From a checkpoint of a small mixture-of-experts model trained on Wikipedia: width 192, 8 empty slots to pick.
Below are experts of layer 9 (counted from 0) of a mixture-of-experts language model. Rows are named router (the router's row for the expert), up (a neuron's input weights, with its number) and show model dimensions 0-191. Each number is 128 + 32 x the weight over its row's rms, rounded and kept within 0 to 255. Numbers have three digits each.
After each expert's rows: "gets" lists some tokens that make up at least twice as much of what it gets as of all text. This comes from a sample of Wikipedia text that the model never trained on. Tokens count by the router's weight.

# expert 26
router:176117100145165140148098117108117143076123127109125146162153128128140124112181113077137085138125119154086130086061154130152111099189079132161093135113122083149105143182207101136153110124103098145080083131123110097144084156097148127149119137148122130098160120168140105197082173099140152155109133061177122088184073151117081180086123151118120099186126093079115169149147142096114119167168111100176151146150161100140143173078038104140109179141156153165133113153181143056103141160179186120152136130135120130148063106145086109115103087083096164162049076141134149159147160104170167149
up0:135116132131105139166157140112130161195072144118153134132059119163166063157158112157133165108149155144149134104092123144117156150107182155113084136178138136138100162188179115078186074135143093131141080074138141178101148140137083145112155115075141125125137131158100111109096085165090145089149189115055118101092137122119140183175128143102056096140121122210116173142112148164097134192125145055081171144144140165128110130082118107097106162108118122119150126128113138130097136078176111240103122144081057114137128134122100136106157139069093164132061121120116186125114154090136106082
up1:149165125171165137145094079127116116172091130163127080103186106099131119099081170153134114102064083162129142154169101103137202080100152105114112117114139184140145178136144126188105128132138172116101135090131195123169103153093087161102184169108120103127097144131053183079074102139115138128103092146089112117150143142117092209126182094169033142127177113172179098147154105137130138126119154075186092129149187138086110120122135114144134116069174129097098166145159138127199125158124162116170113123121106079177121126103103132154128095083096094165109104096117149090155132170166088097
up2:185114114095135199153074121117103146120079049137134153166165153177126094180135113151105163125195131200152136101137185145152161123140114099090093132151086089146194124138210134117079143160075088141138095116153146124053117056153106175097140119114147072116104196097132191123160096160123147114169142132182162140154121109129105128111090136077145092146154126133155170103211108131106146081136124135151141148169103127114125122072132084143128115121112117156098120080100110063156150096113135101074103133153172133186147193133184131096102118124073133096135085107094127094113098148137098131
up3:173081160190131090053164105164116176109156104107100103139168102127095111194106147118130058129123116111127124146138071151063156151115098103171060159148170146122141099166171099113081122112130080168099090081133157168133148180132081094107170102193120162117095147117129104178137153161127107082137083180127095097109145126127182158150179114113131120106114151163147128067145117086078155120135172112146097125081159142167145132139164122096108090112118165117171167121164093115136167123093123140094121179113160108141117102108149140047156174116133171091204180127081064133132129155190090147
up4:117150160069107102106168083056142090055129156074098091112159123105059158094104116116130132087116136153085126072127127136123109163115118127112141159132099115168186104145117118138124154113145180107094179100107096091156119094148156109125128132094229134154120147116128159135148125094151132131207129073109139086155150152128130131202121173078105119160159171087111088125115125122124172129161129111088074136119093150152129145133086094092183101193137156126152178104155116172130117151122170157116135156083113147160114128106165158199141125091036091175114083127106150118184132231129113159
up5:102148142135124163144162163127147095104109086137119102192141109134163161099148148108136072117175101130082117078121167146083150134078181153067120140123111101128131174113093159146174139108077078113156144164172116098125147173101075099186142153178146162193146118119138148123085086145154108103097134108144117095079107108147133100125163110158111088132108075105211126064163187082105160173185118158116120138138036121150101166126182123158096095101053156116115063085127129159146111210133119113151126136123093093118162115166078078191120158137124100116083097127186146129129143107173126121
up6:094123125077124099105167150103167128130099134105119133191139110092150167132095186131100166167115125131122157143018073141152141114109102209124145152205135082060107084131146153139184093136114142122139126164140093089182084078134131109143109208155120123068074134111141146151115129111122111172131143132157107171119135088094112081147161139149095146142089110149205139122115126141103168150147099092136119098094150074183062128168106150130125100073126180094137079133136104107157107070142092144096206114152069173143128159177169119127111129140143172127073171137120097160137152140185112132
up7:157158129136136141206110143112181125133149089107128163171146141138106086068107163111100149178144125194071132146159094087143106137084118113134078134163156164092155166125154145130063097148117112113158095093127151112199143074157171092162128079153104097090134153166106087116118137166120037163146165153113090098075097166123120078166113155113097148086067171097176127118084094205132143135164111052138154194049162167082109081094130160160090139110122149118098149140173119121114159114147146147166155140157123105157104115131131129126157134151136115102091165127129074162097126068168171117
gets: " |", "|", ";", ":", " /", " –"

# expert 3
router:084071168155096173145118088123122155168115074131083184178102122134171143117163166140115166093125148121150128109094140122137081122109103087122141125133089150118144152179155086162175168135076162046148123194103117093106139073149156138114109131146163144171123120174133146161077120156155117144140080091111056162166090145160149121096134126108122140124141101116139087101127182140070138147172105081143094123083119201122203104197103127123111117098156121081106105076142124136108102077187113182182097110138092105069204112153142107134152173111163099103058155116079127136168143163100141096
up0:120158098184152146174116125119152147160104090143135114197113164129148110090159129154126039126158101171128155083136121130101164118170065181107134123157113170196168117121167113124120073130170120085131130150053129173120100112169065146111147080148149201129152137159103142135177135055163124109108086110140146107128136115095141105153137110096118142150111143100142073050095131104110134044162105166072124111068120099154167124122094136170116139173098106110091118228123107123166096111104105181149142125113128093147126126158098178161138088120159149153153142040141188136131112180160122130
up1:126122204117113107163103148065112157190072125057146111097090133119088130129174117080128088111129190163111134045157133135150104187110133090079108124106136091129084127099175131078115168075096102171118192154188123132125104184170090149150114135185109124126140160059114117103139142165179232090140147128151095174130107135141084124150137118151181126119105111107151109122162163151152098184111108080143114133151123124134138166157150093092125100117195100110104129121117155173143079174111076131129100100158145150112166117167084141076123121091090139107111167125150134169117096117203106084
up2:169103121118052128180147101087139123176105153105076074172125166121161156152129098159155068108120142073157104100086151176147106051085118127093077184092110140103108126094160118147108163126116124131155150109148120083125210160159111107100067139134134088139101140172149117183124068168152101125171133115164101073133134106139132188194146129131101150137148081149108100112165119143103099139111073125159165100155157197121081123139157091143170077095156159143158154117139127138098095174132133111122155065086095149151100148128168203170122175146098126101189139147084155138111108091186076142
up3:138116163183088154146135088142163152183117112176119137125131114070078102082117126098153082158092113144101159153143127203179135127091177138149154137157175139090085131116113073189135130074118130067134166127167068091119155096159149102130080079165118114147102037071168164156127141104112103136092112138146156110090139123155175084120126115113156158107079171126180128110233126145131131148099129170111081141093133140124163146135093116140118118111123123123216137106145148141099153131042069119129100155121141124137156113140070184126149151137204181178135152113136078096102105098136108112
up4:120068128099057137141143068088133156165142177104158119107132129159122119064141191152178145192157123078140155147143132160114123169073115126123156122063148066116120102189144126101094173102148177094126071132105158117112121120167127136117175134125112158155143114049181121064095087144115133107088122103122106091134109136123151153126138134083112144090162148151115170098078109111130117145149075209143102168087159159067190181150103120157111123167144139136110121158130078140177130161125118123111120105216132161153173221059161144118099119112117128117133149074130055106118097152137136133
up5:138111196148145155116122144116144134151075096100098116159134139129147108188224110148095151115109113140083099099096092152177094153126075186164080081159096162091061136149144133056147075192097118117121114150110128163092134169109132100110130112109127140096132127174145095134200161184115142126117120175194145119165080179137106135120085137117176167109130185076104153139112121164123197159145141147107071170115091121137182124122152054102088105128159139109078101147119098126102134131098125134109134169117127126130120133179038153151107135173108093089098196134083157131103162088167093144
up6:162140108123119208127084103130114209107125171101116126097165146107089198117115103171085159125133074087191121174136143130168131139134177146108136095116132095143163130126145133128079121127117127119088126137085085051151148098110062079129132139129150076103134135139178078164115140077148046108142127064151159149085134196152180091156109101118180154117159154154160074181113142113068137089182148137142122112125166180127136145161158164051107154175159094112124091125167133116141123161138081096075085132146111107143149065128135106130141115102151147077171158125114115085123175173185126110
up7:078165147123123125098144130124120077049121107131120222141092135070123134200124108099043149122109109102132172177115164119115126175106132176118057100193096135135154058187185108127153124096101094141117076068117151124164083126125124114130140121155130140115143081081144094138089082151088118151120162169113141147143135092156143145190114168136143058123132124105121146106143154125073143182137158184102057156072091129149146166173115140135160132154117069146140113178121161126115141120131183139109100119143164147143149139150122041109070152132201151140115150141069096126140136176141138131
gets: " was", " is", ",", " be", " were", " are"

# expert 24
router:129129222139077119110157107086094107144112101115069074176096088107102175090117115104095091112054101099146159115153160142140074158116154086148171164132095134124073133160130152130133127161096182140112107162138100127111108151087139064166181166086218131105108161067177132108141126107132162136164165077125135112053114168161105158134113146109144087190133132141090110125121130157076114147125150161166137130131124162107099126092140105175126166113066175140137195112138109171173136162088125144161163112099082106120157159123109143189111077173079173084109135091110167127168156139181163136
up0:162120132132139129148083097172115093092146131106120166133132134098133157130076144118155154084135061114114135159124172150095050230180137140089095131117108155117138129096142130118127109175109134091106132088127119151159066160162175084088117050176141113183134131044159143082132173095169111121145113121119140149131161165196149122131093115110110129122119093103129134101147161157104212148143168102107136065103146067137083097098150096125140128061145095124102064188092154160108131143124129154104134091151124132151184100113164080098125136142163141214201122125186175087122142134141121162
up1:061135177142149101175157133087124127179158170137118126118168138075186162133156111165131121143127126107096118108077144190104153130126131119067094082121174135194110146084156096140114188118166103129103145074041112147085099114092149119119127088200144107095130141119183085181117115111144096095177117150105171097141135123129102098127161088105125108131123081104184140149122139133144165156089100126177153080124144159105131108142179101109136138128165144146084149194127139138083104093124183129153094068120159109064096121111158164129104127164173160136137035143181129177136096132083201072
up2:086140138067075091166160174124179116167134136052144127124121116139156064127069102127127145133136132129100125113133158095155102134187126087152089119155100096124080095096121131177175093124125115165171196103106116175176112108132122126117119186142142121135138052198131188113136037114117080097115095113125099115076108140143094167089133138140131172108201148086115170122124076182158117187064177140116124176128139124127165133151156125115156094171112141104156146131122151101128151178097116137154166134094088131104111169072180176149128175079124125081141150102132169132175146131100128046
up3:233137138102152116164076176081148133144120084064119142146107133177138067120105103201135086153143094090163115125146126117117134203089150145111129140096154132127116144110158028139079178121118101117151157126159119105120057119182137128144119116175140135182163184101149113101174117082084107086219180082164194104135117107153159136077112164098110165139140128132155140141066135114115148151104148091123129145096173136097154163120114105132137008109118058156118095136053132140160112113124122131133114133147136118147178059155118126140163124119158120153142126129134137118143123129116096129
up4:118168117125131080144156080151135082196123136076174072127204124142175148131148086214086159126154143143145201167125174160129144188073100147111111124125124120126174138138108109097165144112085142140110144113083102154188153114097173132117130124148168095068122098173100122132130116145100117132147119079109148055164133159039153114112096150103182108080102115163075177088114165119104140122159145090125109078189116153119174100116098097060130130151172112151120097121094130167161141130133132098143102115141171178102142107146141157162058102190125143160097122101132133084121091108186116066
up5:150045127087182145075123137140128108120143173087082153126112086076188142133106117142118139161190157084184127165144108119089120172087101192137153113131176131139157089138105124129164174125118133101076154101144120185142111132128076081134142156153156104078125072131099131116140055131119165138129127116110124162152078106140142100154080151083079121147187166200066103123148188128123121063138164143102122149135124155153130156142109144149164170161117161095116087118159162115142156188113132062106160084108146110060115124072212145147121175114128151095158073134128158086073123151075115128
up6:103104168179085125149094103156135115160107136128154144102187164138104137116078061103121141158139114207086108213067112160143099094129144132090111166147073136131160133125164158134145101094125170053126089121118152064094095160086102109074084133177073151178107159144074147095132200114153204167152066117132152130142146083157119103184148074152198096122144074143132091114114137183121129086139115134137126136132102149159124114135140179162104112143155169145124150108131177143104116108127127166097151115163101169059159060083125124118106102136127146080171109089104139100169146130178116122
up7:170129156103124179163145150092107129163110127202137105099139160080100145129103144109086081097168168110161135142174161181113119089112212180131108149138114130092128102178084140127111126071109089141078096145159086111141123126190098129066142117117124107140091112159103076084078095084176116177092105115143180086160175224145134214179140122141187084096082140171168136077166129132129150090185119072072154137142168146092058180124113115106120119131115092106123175140128108121147113170165116129172126107121118128165113098135126088118131191148107159112121125104101127161100108140091127133
gets: " ", "19", "18", "–", "°", "′"

# expert 6
router:091116185148137149129107117119117135115116146080102116199119209075164140118129156115102180122158099163133198083092112086168129167098159193122146111151146114117151113156152123104096126102130158138090100089158176144069082158132133144096092135136133155099095142116173138156169083088141114137141138105191086094130124101118141098088123134076099123158115163154130124149116080191157129073197082144084153144122186137093185104049123133133072112140125124129147100108114153135111128100170138084166142137157099088076152139103122115182180099106188122121132152109090097097138096203226112072
up0:135118184075102136114137173128131096075113179100155114143077095146123107152166128132127121149098076161146117120090116127104133091101148157145131177108153146116125113170144110115103184089071098091169110156094130124126105082086160141056166149112131186081091124113126139070124138132139111081100157188172131179095145225133112162118138097177112154117115138092157164094086106136110146163152142165142128102092132102099081136120134135125181184129116119127125078131158188079137081149186073120103123195165061110180138188153105128187141134113187084167122127133135040084166124115180135109
up1:121112158158101122114066057159130085154110136112097122182077104089088156146109134076153152205115175212109095108126111160143144164062120061088192106162081138156153146147181117087115149197214096166176082143119098140087095147171150155134135095141146133105083209167105147151184131126109169117080133140128159167141084126124125129167156107116108134021153155121134118110135137144133151114091117119146098127129104107122152156156112114101136086113131106137142123147127100138204081089101147111107104110117068160088161136093129156170135176087125129131123122166161092123120104182124118085
up2:116168102135134117106126028092089140108124134150153118179163155102113137102110135171088148168137111155197089120121150160123158111196155102196107110099121150079143184193090133076114170110124143132150084141132178101095136110126106069102102115134103086139115142206102125149110170142152161102156114130145085141188106126181088138113181126106140139067103120096088219058176097142145084095155084127127095139093089110112117140131177066155079115158145188156152148173143113110102192103080118091096170147108160142173110165169106161104119127126090111097154155126117106129079137148145142159
up3:151167130125128064104105089140122165181134160185154131210080068139066129119078137135110164099147157137141113129121079113071115110121124147041194094116107106135138106148135114084165183113123081122119073123118134111160136121129100125081155126174123112115086118149190155130124131172110148162100148172155112154121135222164123135177070138114114152124131147133133120119109098144057165081115123141054124085131164157156142105103113133113099112055129165177101143128121090132151126152108097070110144129123144119169116154121106124098151186100112135138167137119032198170140157140169218103
up4:164115118096185120063103146186133116091128128066095146123112163123110151189065098157112165135157074099174147110114160191057111098072088092099104092090136178136124137126162107114141113149187082139093119170118151154109144113115148119128117148099126101121121129130123101132143108136165096119143126101160170060074166209164073097139133149056113113070130181136124146125111139181173073124106155105142160155138142138115114093132092178147224105128141139128158113212164115107134110126136165179101126166129103123135128091147102107181095168190134104129096132119204080078151106113127143099
up5:076108147164070156137155126148120128064083165084076167101114132110140090128148128105091154096130110067147195082151088119145149182133135152127105087121120108129100145155194134154133114101143158169147090138136128162130114124137073125165144110215167130127099135184139099109154126139124116074126155172167082112179093174134152108165147085059158163123157124186183136073066146115122144108161106157134147141087107190135092111058112149159113196114141139150094174116149147070121090191150106103153181101156114184091145134089124110146085160131120060110124125096086142146154059156147118088
up6:095102170144120148140167145145137113146098136149148170007050174092157106072201110098129142084141071088147138109128099121060141107143099125137082129148178120078106136166130134172148132162090090137148119149159140083143137138106111144164084042113152159107138146172138138093149154146140127154140051104132169137163104169109107154085151115093139135139076135162107140074160132093119150047146104179115145148138095058139119172122125130147045178148095115100147098151134097159148160118138109121190136153140179095137139140130194114182137147119096114103103168122119179079175131110104165132
up7:164119196104121150129138124119073150097088163126113171163145126119116150147142119151108157143063155106155042153094182099183081132134149132127128137120079097117112067104150115149116108106149108066058129105137154137112103111154110118176134123162110126080050149200127167095132103139093150170215146176141051146184147112087146110162156162112158137144121106143166073115170087132108179089136083138117151101146143072098155180104146058120116172105148130148106082116126181108093159140153134135184113111167110064157106125100140188178149112110136154129072153094175095135099101144119150154
gets: "-", ":", "\n", " |", ",", "\n\n"

# expert 8
router:121152184152182134101136074101117140123109170107186084117154114119086118097079092117136159118136076151090109147117178090147138171111151174086094118101187114138134076049069160116175094120098172100088133130120134129097103108072156168150182176143125160099105132161080138165140123129160176090101173146204141162142174152108206162142102103112114078115087111070186175081122124118096092151153137118114094184117090171129141135141142153110132111088192115119126116154112092144148112182148138128075152154122106184144136088176124190149104152121101107158146123072144152111101125162083066103
up0:067120169155136147097111133148178207103084128100068124160180137117142136111121136095154148099040150111112084137177122095105136053172141138138131161122134068129093129100183100119201172124139085060089122135103111188072148144042122143094195140133134215123098193143121107161149144140098146135171127128130127094161148113119138115155113134172119093131110087187081121141089117173117128132140130146127111147131146072113098094086119179129119102070072146132111178153152153118095085111118138179169128175095087118112119107163096171125123137120183092165110068151144148167131129156141149165
up1:148175165112099093052183061181148126144131120114146115135099123157043163119157107122085143114135168095091166127065125119166125135140178161125142098149095147163087130082189096075108130147145150092132111098120166145089140156160095118171095151113101133129136195130122169102150145134182156156084130107129167132131121106130101140191126134130116137133216104157155204171179132149114100106052151109143124063134151167148174144116136127118154078159057107130155149112154164112125105143155102150155055169116043154122148147141101086116121155093132046166096130106114083117123141092086145104
up2:150157120097079132079106096126169165154102163156134100180122158014158156114138102158121146227130145111112103089100142118144155148157124108145093109126161116106110121123106137098129113190161130090090082058112142156164160114071147150165079108149122178120122163200123099193102121184083133118114153102142179146123076094142109100168113103113146154152103159065110127131126173170090081151102171118165165148151078156057141089143153092165065120118138073167118182109168150091177105116118163107166097168115128148122156131121150116083088122073105136162164140117102187112114105162142123119
up3:146110118101128130136132161137059123112122179120085136109121147165082066165105122070106148116192085098113133154149167147102060144136148155164124116212105131165137120051131126112075137101148139106089140143112089117195141200100117170139205172101112074120127126157185150129101125061124145160123141154149144118122124145108154126136133087175140092121098087092096119109110165124123129104125147126175138135104156079106128132194103104027083108142122222137115132157107106125125117151096105168102129132127173114193101141098231164181125090137093090152139101147173113134115143187133123130
up4:139086088130152122201120095129091137180112120176072138115148077099146123095082157125159135106072160140081102095063176122167067084115100142141092098150166141106134155115144081117068057097161097084098114108103123153114142082142134128121123135175125136092098155135112103112176175156115154085211090073115154189141118129111117173167152096189142135128102031127165143175156109080127138164094122168145147138178155163165102197075107160121183151155080135119140178139118138142132137136154165164118153142146116170113119181181100153109159082104121091123111088103108142148096113167133100155
up5:147094091134123105124141171115135109151168134140170139109129168090120108071149169184065110082105134133093181155145168158131142087185131113140062127162132128127095120136154175165149112149082117112182136086145157107098119135093132144082119105112044122157121152097194103159128122137111148137101140153117100157135101180136116166155175164112155095171080101107097148132150087066134144154127085056119083123112108116168184101137147096127140096091190116126090172120080138093189129125114135143172188099137212152139178061106207105116122166092163143149100101053126133180106114098096103164
up6:189119156163183084116100139148186105148087151070130145132173110122080087163132128160165127086100119146148144094140141179162097163092098140184156130156134128076163063084078178090162111143142128134098126140149141116087090053098137135120190161104090172123118095132134129106107135114131167179053088109231153074133101127116107173191143116145139129130132110072113135072173174058117175130085129188106130141077104101121154188131121129156104099122077094123119169152144095137144137165115116127140105141114099131081120124187086150154126118163186129090119117168100145137120118190101099098
up7:179127133127135113164169137120143104159163070096156122162144094113117157139140123131195118105124087141146092098114148177116117141126082149147184095159144095109077150078121099134128111167123143201094137110122063152109164139154202106117087130097121153154142163152106154102161171101126232162167154188146065075123177086097152133100123156097082090105126128152123112118108102132162061142104157104169152133103123112190148140141103141151093126144099114103183149155104139114117076135008137147136062072131126102148110131116047107094158208148138101148132143166117138075135139121115104158
gets: " |\n", "\n", ".\n\n", ".", "==", "\n\n"

# expert 16
router:119113129068139105133140084165103133110174145133099173139160110117095107150131110099170122159147083092108133162105111189084122085118079133146078151171080154093085151096153183159124163068089116146129094066101116086088092158158095161106170128139189139092158169097102209073150141083160086155114099170117154090135151128144096131122083098172164107089089155101133130124088074136161159182114153180139132174115177124211128153143150154119158145106119132063122185087155145130122039122166121150188113149138146164172091141144104139178091138071120120105151128123166119126084140167148096152
up0:136104121114096132159105083094164149157142117146129106196135113099131157127142148136130132124154105138202115156125160165163123174121135143109210129112156148119156127099140100114113074102133198078140116078112143136127134150146082126138147094127174117118121129122098179122127146086118138084079100074144062133142082184212165154122146140167078113115161143185158103069147143147147087111126161126140063142128112153164127139045080130087144106099135165060088087131086202121127093085117137146169059181080073142084104176144088163147102087083088121167150117193136127151161175158134132159
up1:062100142122097170122084147174117099147145171153108140110148151173127104156142154113175095178113150108114100136156037091083169150107106120130144109157102109094129126078138110130114135152125118133080141203116085166131148212118155099151134154187154116100118147128101133106152104169113110172111157117065071105117135112134046156145079132152120140091135122107116188207125208198183146156131150141161109095109154129108162080124122109118127072188113116128098170124139149075097107079147113069167092072119116187122153157144106132082151111133098074108121091196118107106135142134109159186
up2:170156128194124116145140113180147160143110122141117157096120198116115131131136052139133093139164101127173174143105153083097145181154119183102117124135136114151169176098140123145128087107132139152118133093166061100113062103179156171111081130141163131135113194094158135122053073211134119145037159150094117139096161142135165153145113119131157104115130103088106134092145094100172153154132077126135156127072103119161194088172186116079125165148163185110134070132056184100123159119161106069097136103085102111086143093112099129146123112076155122123131186068151116120154137130141137161
up3:081072122145132130161185119145202085100127123171153085148200125120153111088111158127157135070101143145138186115075136077153090109124142111131207171162060140116145099200168112126133143123137127123130138092120144173091083167216138101122117104184131123144211147057175146149087112119122128161151086157165127115104106101128136137128142128113121071140126180088094134142107144067139124089141101080113123066116112157104106102121170162106154133106099128095120137183143195148170095137122146103108125144087132127102105125068124114144117090135164099170158098204165123086144124063111189098
up4:089124141149215118107135081137090123093128123102118108183144107187191121094119170163096139061098165106111067168134119145140128112175134107119164164109126201134116202170068101118160107142122161112125164081078138161144100100120106059139160090066100114072117129173036095153138117109113109139143180156161153149138107151110103076182166140121150171121084118119110121102164088165097135184097154077173104162105085090099081159120139128133116177172154128096108118112096104145184112100183141163080110157177147142127146151139136199108115155099141097120096131088127178115155143115141127116
up5:095170150154139104152065129156094104088151125106110110133195095163091098045147137113147086126116151169129144164136088040122139156120131117165148204146127088125215138178174129157094154084142106125073144144045152156117128166127120148115137070090115115160099151168154133069097110170122118167129105180102092130091146100121090155124163107126087089115120155110118127107069094118161132125102168072113164116109104135125158128115127127175156035133105154143165120140085145081134174114112179120174091146132121114166129068169132202148160164184073119124160141135114178144157149102154149157
up6:144105172107131103117123167123114084108103156174093151128145141113106163160171102145155154065185141098096165086160191155127150106126130147186193111131128115152140115094125099144159076176069129094114096120218120169082114125081144130152118131134103134162125099122129117150138085133139089145170163135123092038084146122128162158064175104167104096134060115177123110118088116161109149207146131171115112111184121088149119123127132089171168166173105102145106152125107030212144143193059095157101160134102083123138161137155101115108123091102123130099157180111145084119119151102132118129
up7:083193175134146140104160052134102136157128124064085144091108114140171124096168147093114159189178118171123125202104173160073088080134164125107135171155136182114187150078161152109149140140128100092068128128087099135085150123143129077072145105108140120021132115144134137112128147106174113137112155165151129168153112162104118092145134068159127093127121091184143103169101123137146094100206130149092114094188095129138123171108151150081154109181084107119106154153120135125140128109046139096162154119126124125130125155085154135086098148041132130108126096119133164165160186108148173099
gets: "S", "R", "E", "T", "D", "O"

# expert 27
router:152082178119164103132158173124119119108149123143092100118177121131080146121138138064112165147166140142113161118099097113142125129166157105101143154100109106162084119128121085131161104137177161093167171110120097099083065141168102109153132124072139123072087137156103138146191141082113103131190203142139141161224165106113127113143108147131130136154143157075123129129141119167028071165116099037195053136105087171153114113143151094100133121138157161147108151095147093167151136165126112099139180111068123158118040182124115108117073114182144147164118109152091152099159147136124158111
up0:116151080150176140156148125137111117136123129123124100159188125164190140123097156155119112124129123136055170116113149151090139098060129117085156150147104144107160138135078081102102101024129134099050144149209120111176128155124136117102147129079174102136074185120128131192168069131123147170158174147080122100151235106191153137144156161127154085086147130165142113170133112152111139137155102115081092146177048067146111170165067115129115097169090123144113148114143082136129125146128134076134126157043151102105173137111117162122116121109110116124083123156129147085137136162131158096
up1:175128201075135116142148078136136106137085162123131154172102133145090126112106108143066126118101171107105103079126142129108174072138120121078153163155079125108127153115122115119144057199145066112060122096137118149134128114104155120077140210083095089127113144092135164117135115149124183165156137125158110185139140033096176139148185113131182105130091085126090135113133133126086092157114136196103119110094147123150127127137119134111185156144133127203089161122154098142149110160099171106109082157175131112182131207097102172164100108132111092202065114150140089156128189144148148141
up2:158185144122164090172147118155129159101124059077120132145139143149087112126104076180124207137096127121151184122162154108150155137153138148138110142082133104160128112115086154137134133085126089141158107178156079130195119112077115198095190146151079078128088092156155147091073094135128140144155074092162119167157117099083086151093161195159116103148108171084099139123131091168102124126152126169116126125108106153129161113121120133098143124116138172213119156064105169161133125179109147080111089093093215101083054149172099134153125124087114128085125110106133156139176098182087100155
up3:183133075150196085096102099117165158141076171192134160117107094134124150154132097160123107119082123105060130150114148174128138132127081142073172121069108042181124146174108055219132156127167083087137151134070109149144119103107183182126124101112145151106102161121075096097136107172128134122084079127106144148122128128143140137147114135155161102122117129145108185142111176199106144116078099145151146109112163097152099129154136083083133083172119159124117089212156156129144141114146196091181082152094067141129129149151128149114127169071180111132085133101159075119151146141129122146
up4:160108133202180136182148136162168181150140136105145156157194112148136147124166153137139086119112104210115150063140140156094119144104067128136119089103081109115106083145061125089111168112089104146068079160093146133093117101149109130108087077079147133096132156148153118104164175100179157093178088083073164108137205114167121109147116130106125183126146154159066118071155098093116137151141152140136094093158228159156112184116138095141105119132159096118109165121092097103157105146116144110086093148128148148169086153178108119124125168150156133057121098098133153167125113074088090143
up5:157102114090125154060166100095134109082166208140103133088106140125108143106113147156118185152180140108127131058117120117132177112189125111162107135054147128133163085109000101104147134170195158111101163106133164156121149103143104095114141113133177176159115145078100115148061118067149141116128171139125148109148093154147170103115097163072073136121105120125112113160136089117164154072114158146164149118145120076129156147121171185157113133141132138116086168161115094116111076138116092118092127134116129089136130191111110138163134207101118144197094154092193150083084138138128164123
up6:142151106119119159142129180107128123101120130161160181125132111119131117153120097075126139070140157139140137189153131181112097188146150126080109177178098117168164177116083095112101144119170156156112134178166123150160084066075070158121138123107119154153134104152082170193147142111141143145132127068125139096152142140152153171138070056087192194095117157138107115120106172151026123147160124149160099136111105139122180085148065098102133150162033096170093083132125102126141147125123158159133053121111130122113116076113160189153106119124119149124113132108120120095198058095101117100
up7:129109133144121147171165101155132109101094132112163120181142116157152148126126146055121129107064140141099130168172145053127117117135173105155134160122134128125095181051157120086151107132092079117161138102134198136138142171125151118086108075088084158094146099132145086109174178175129101154148124084117103112098117138123119117153108093167081147184169079127142123102131148112168141093163142160108142041170128081175066088149111099137070135138147118108195113171114141131145179175130076132100210038112120136138142100095094146109153154115133133180121084073149159101197154149160144184
gets: " (", " ", "–", " \"", "/", "("

# expert 9
router:131163097141159136123153099137150133181166076083148091132099137132180155146136087073134137155172137138158163077084118163100089067158160187128160120133102155128106146089158095089094100119118144090089173140179151161108177126145140156128152150087168133086135172148113095157145134097154125202097192046109182142058175093106145128093125146076130105093154125151123140138132131184123121180114107131094093167091064149092098162170109145118127123124129168164115114194168109120088112109128068085120099136135138128150116186159126092180072088106144103149150065102118129185108109066078136179
up0:139066140229087086142207098159107111106112149134123078100155137090145161127173100102116108172120168137128109109148082186127149104111180062133104157130115146187157148168157073098051128131154150178140111146171165121147147116144134153102107106136111112159101095096170125090197119112136162141162076136164087171145105183141115142111159117176160140108176153121126150094120143045134126121137138165177130108134132150067122157111077088117141163135128131067093181120133142151101129171112088069094131112101162065163098105086122126121193166118182086123140133095104136130091070095138077132
up1:174103142072100111118123160117155107119105129100124082146091169109151115191154166127126091205082108197152115148155138140149147182134089100114161093172139119118121171134114137109098160119132107132108150183082147050152137045109029167166198116158090096138065201138155226158105100104161088121109133131127116141165153085140192104152146109123143149138178102167116104108136099125108148149122166173106118127165115078116142124154113108155120155147099132142162120152094096082089082112124092131155150121113159103113105143121118117132103136122149133107116131017106160187093106196120102142
up2:162107107140135127190127089155120175164091172104147154107084119073126125093095149151148094096101123177118133103139135098144162148151129071150151104170115115141141112128186164130092161152134108103120152078183185129152091131062146078078122079169129146155162149090115116145141131159087059082118161175169129147108143114104103138131145163110141150172070118110168086124061139160160098140096093035070138151147092162103140149065125130148163136091126099186140152129162151138156144163072174090076150149088125073165109158093166133124108150108147170080218128123128149129091098076166108173
up3:161102132120140195149100155117076116162127100133105128099144159095105152141159079118145109107168186101079099167103103130110118120114045158161110120193067128105091081156172192153146138093082103154169154102098127123147184144121104113158122096085098141143182092179116101101163150106087139159145191144125113074104123122049136146139141152151122143117093170134147248151133167127145086088109079115183172111092095098134186138153116124155110153104138040127156086156089120130170137116141145121132109129134114125116114085144127164143153133098100148204123128047128114121181108187136139108
up4:077116126153130135110132129094201131194085171126123097152176084118146231146132077114173121098155135113086173166089188142087124114147078086150158129165133132123099131125147142161119108127076087177126081100158150119126122089160128092123129113112145122090084132114082136178139164127136172176127133133143132128096136100123144148074155063089113152161199137085098135103128083142116156083135075139060082147132108183124123165138155074174153095121129174142143182163106178129107111181136112174100184160210154146091163106138122080141150108136122117123125113101161095049110107127087066106
up5:133137132104156097156136139182138120182113134130156117082130146174132161108179152091147113100124033170154120114135170144093135172106143160128127146165106115032094134144110101127170172094134103188135128137095139153138065138152129080087139168087128198125167134127139136091113134112158131175078128152093138135132108173133125124123156127132144093109117119090140115159112131195065104162130101133086139141114154141152079128113125124120171139128077115102069120125151067132143188142163154107047134143158156153101017061150048199136108158061150121141090123142143128094144129205140111172
up6:186178101156076159068140062100086143138128128127139104128120158119144098129154154122126108127157132174102158164160115170150104107103140063151177129142101155143075181121171157167128129167127151137090094221155161112147091149091104104125077125138112150114153165092160125126155113114200071165121117104145126104079156122121139150130162097187154140174176143122104084130146123180115098151127161045090141146065073067117181112120125110129138085100127134143184176130086127135115125107126157113093124064128162145145130040100108213143138090125098106132166085187120063127121138158107133084
up7:168118091100073144107104138160224120155149148152115111106142125156105182106164038075137166154163155095117142131125128146146113073116132134069080110155128090072092141145105169134165136143180198127071150110131182102186191155160092119112114110132206111102119171158058096117102144149130118158139157141208104105139128135152127091142088076081129156097116127119153087117151151127066151075105137098170174155115132100148185084135105137065127129127124113115118154102079128105129166191112119092074153122180128188156107173131095156123152136140116151133158120081107168157128077096128101119
gets: "-", " |", "|", ":", ".", "="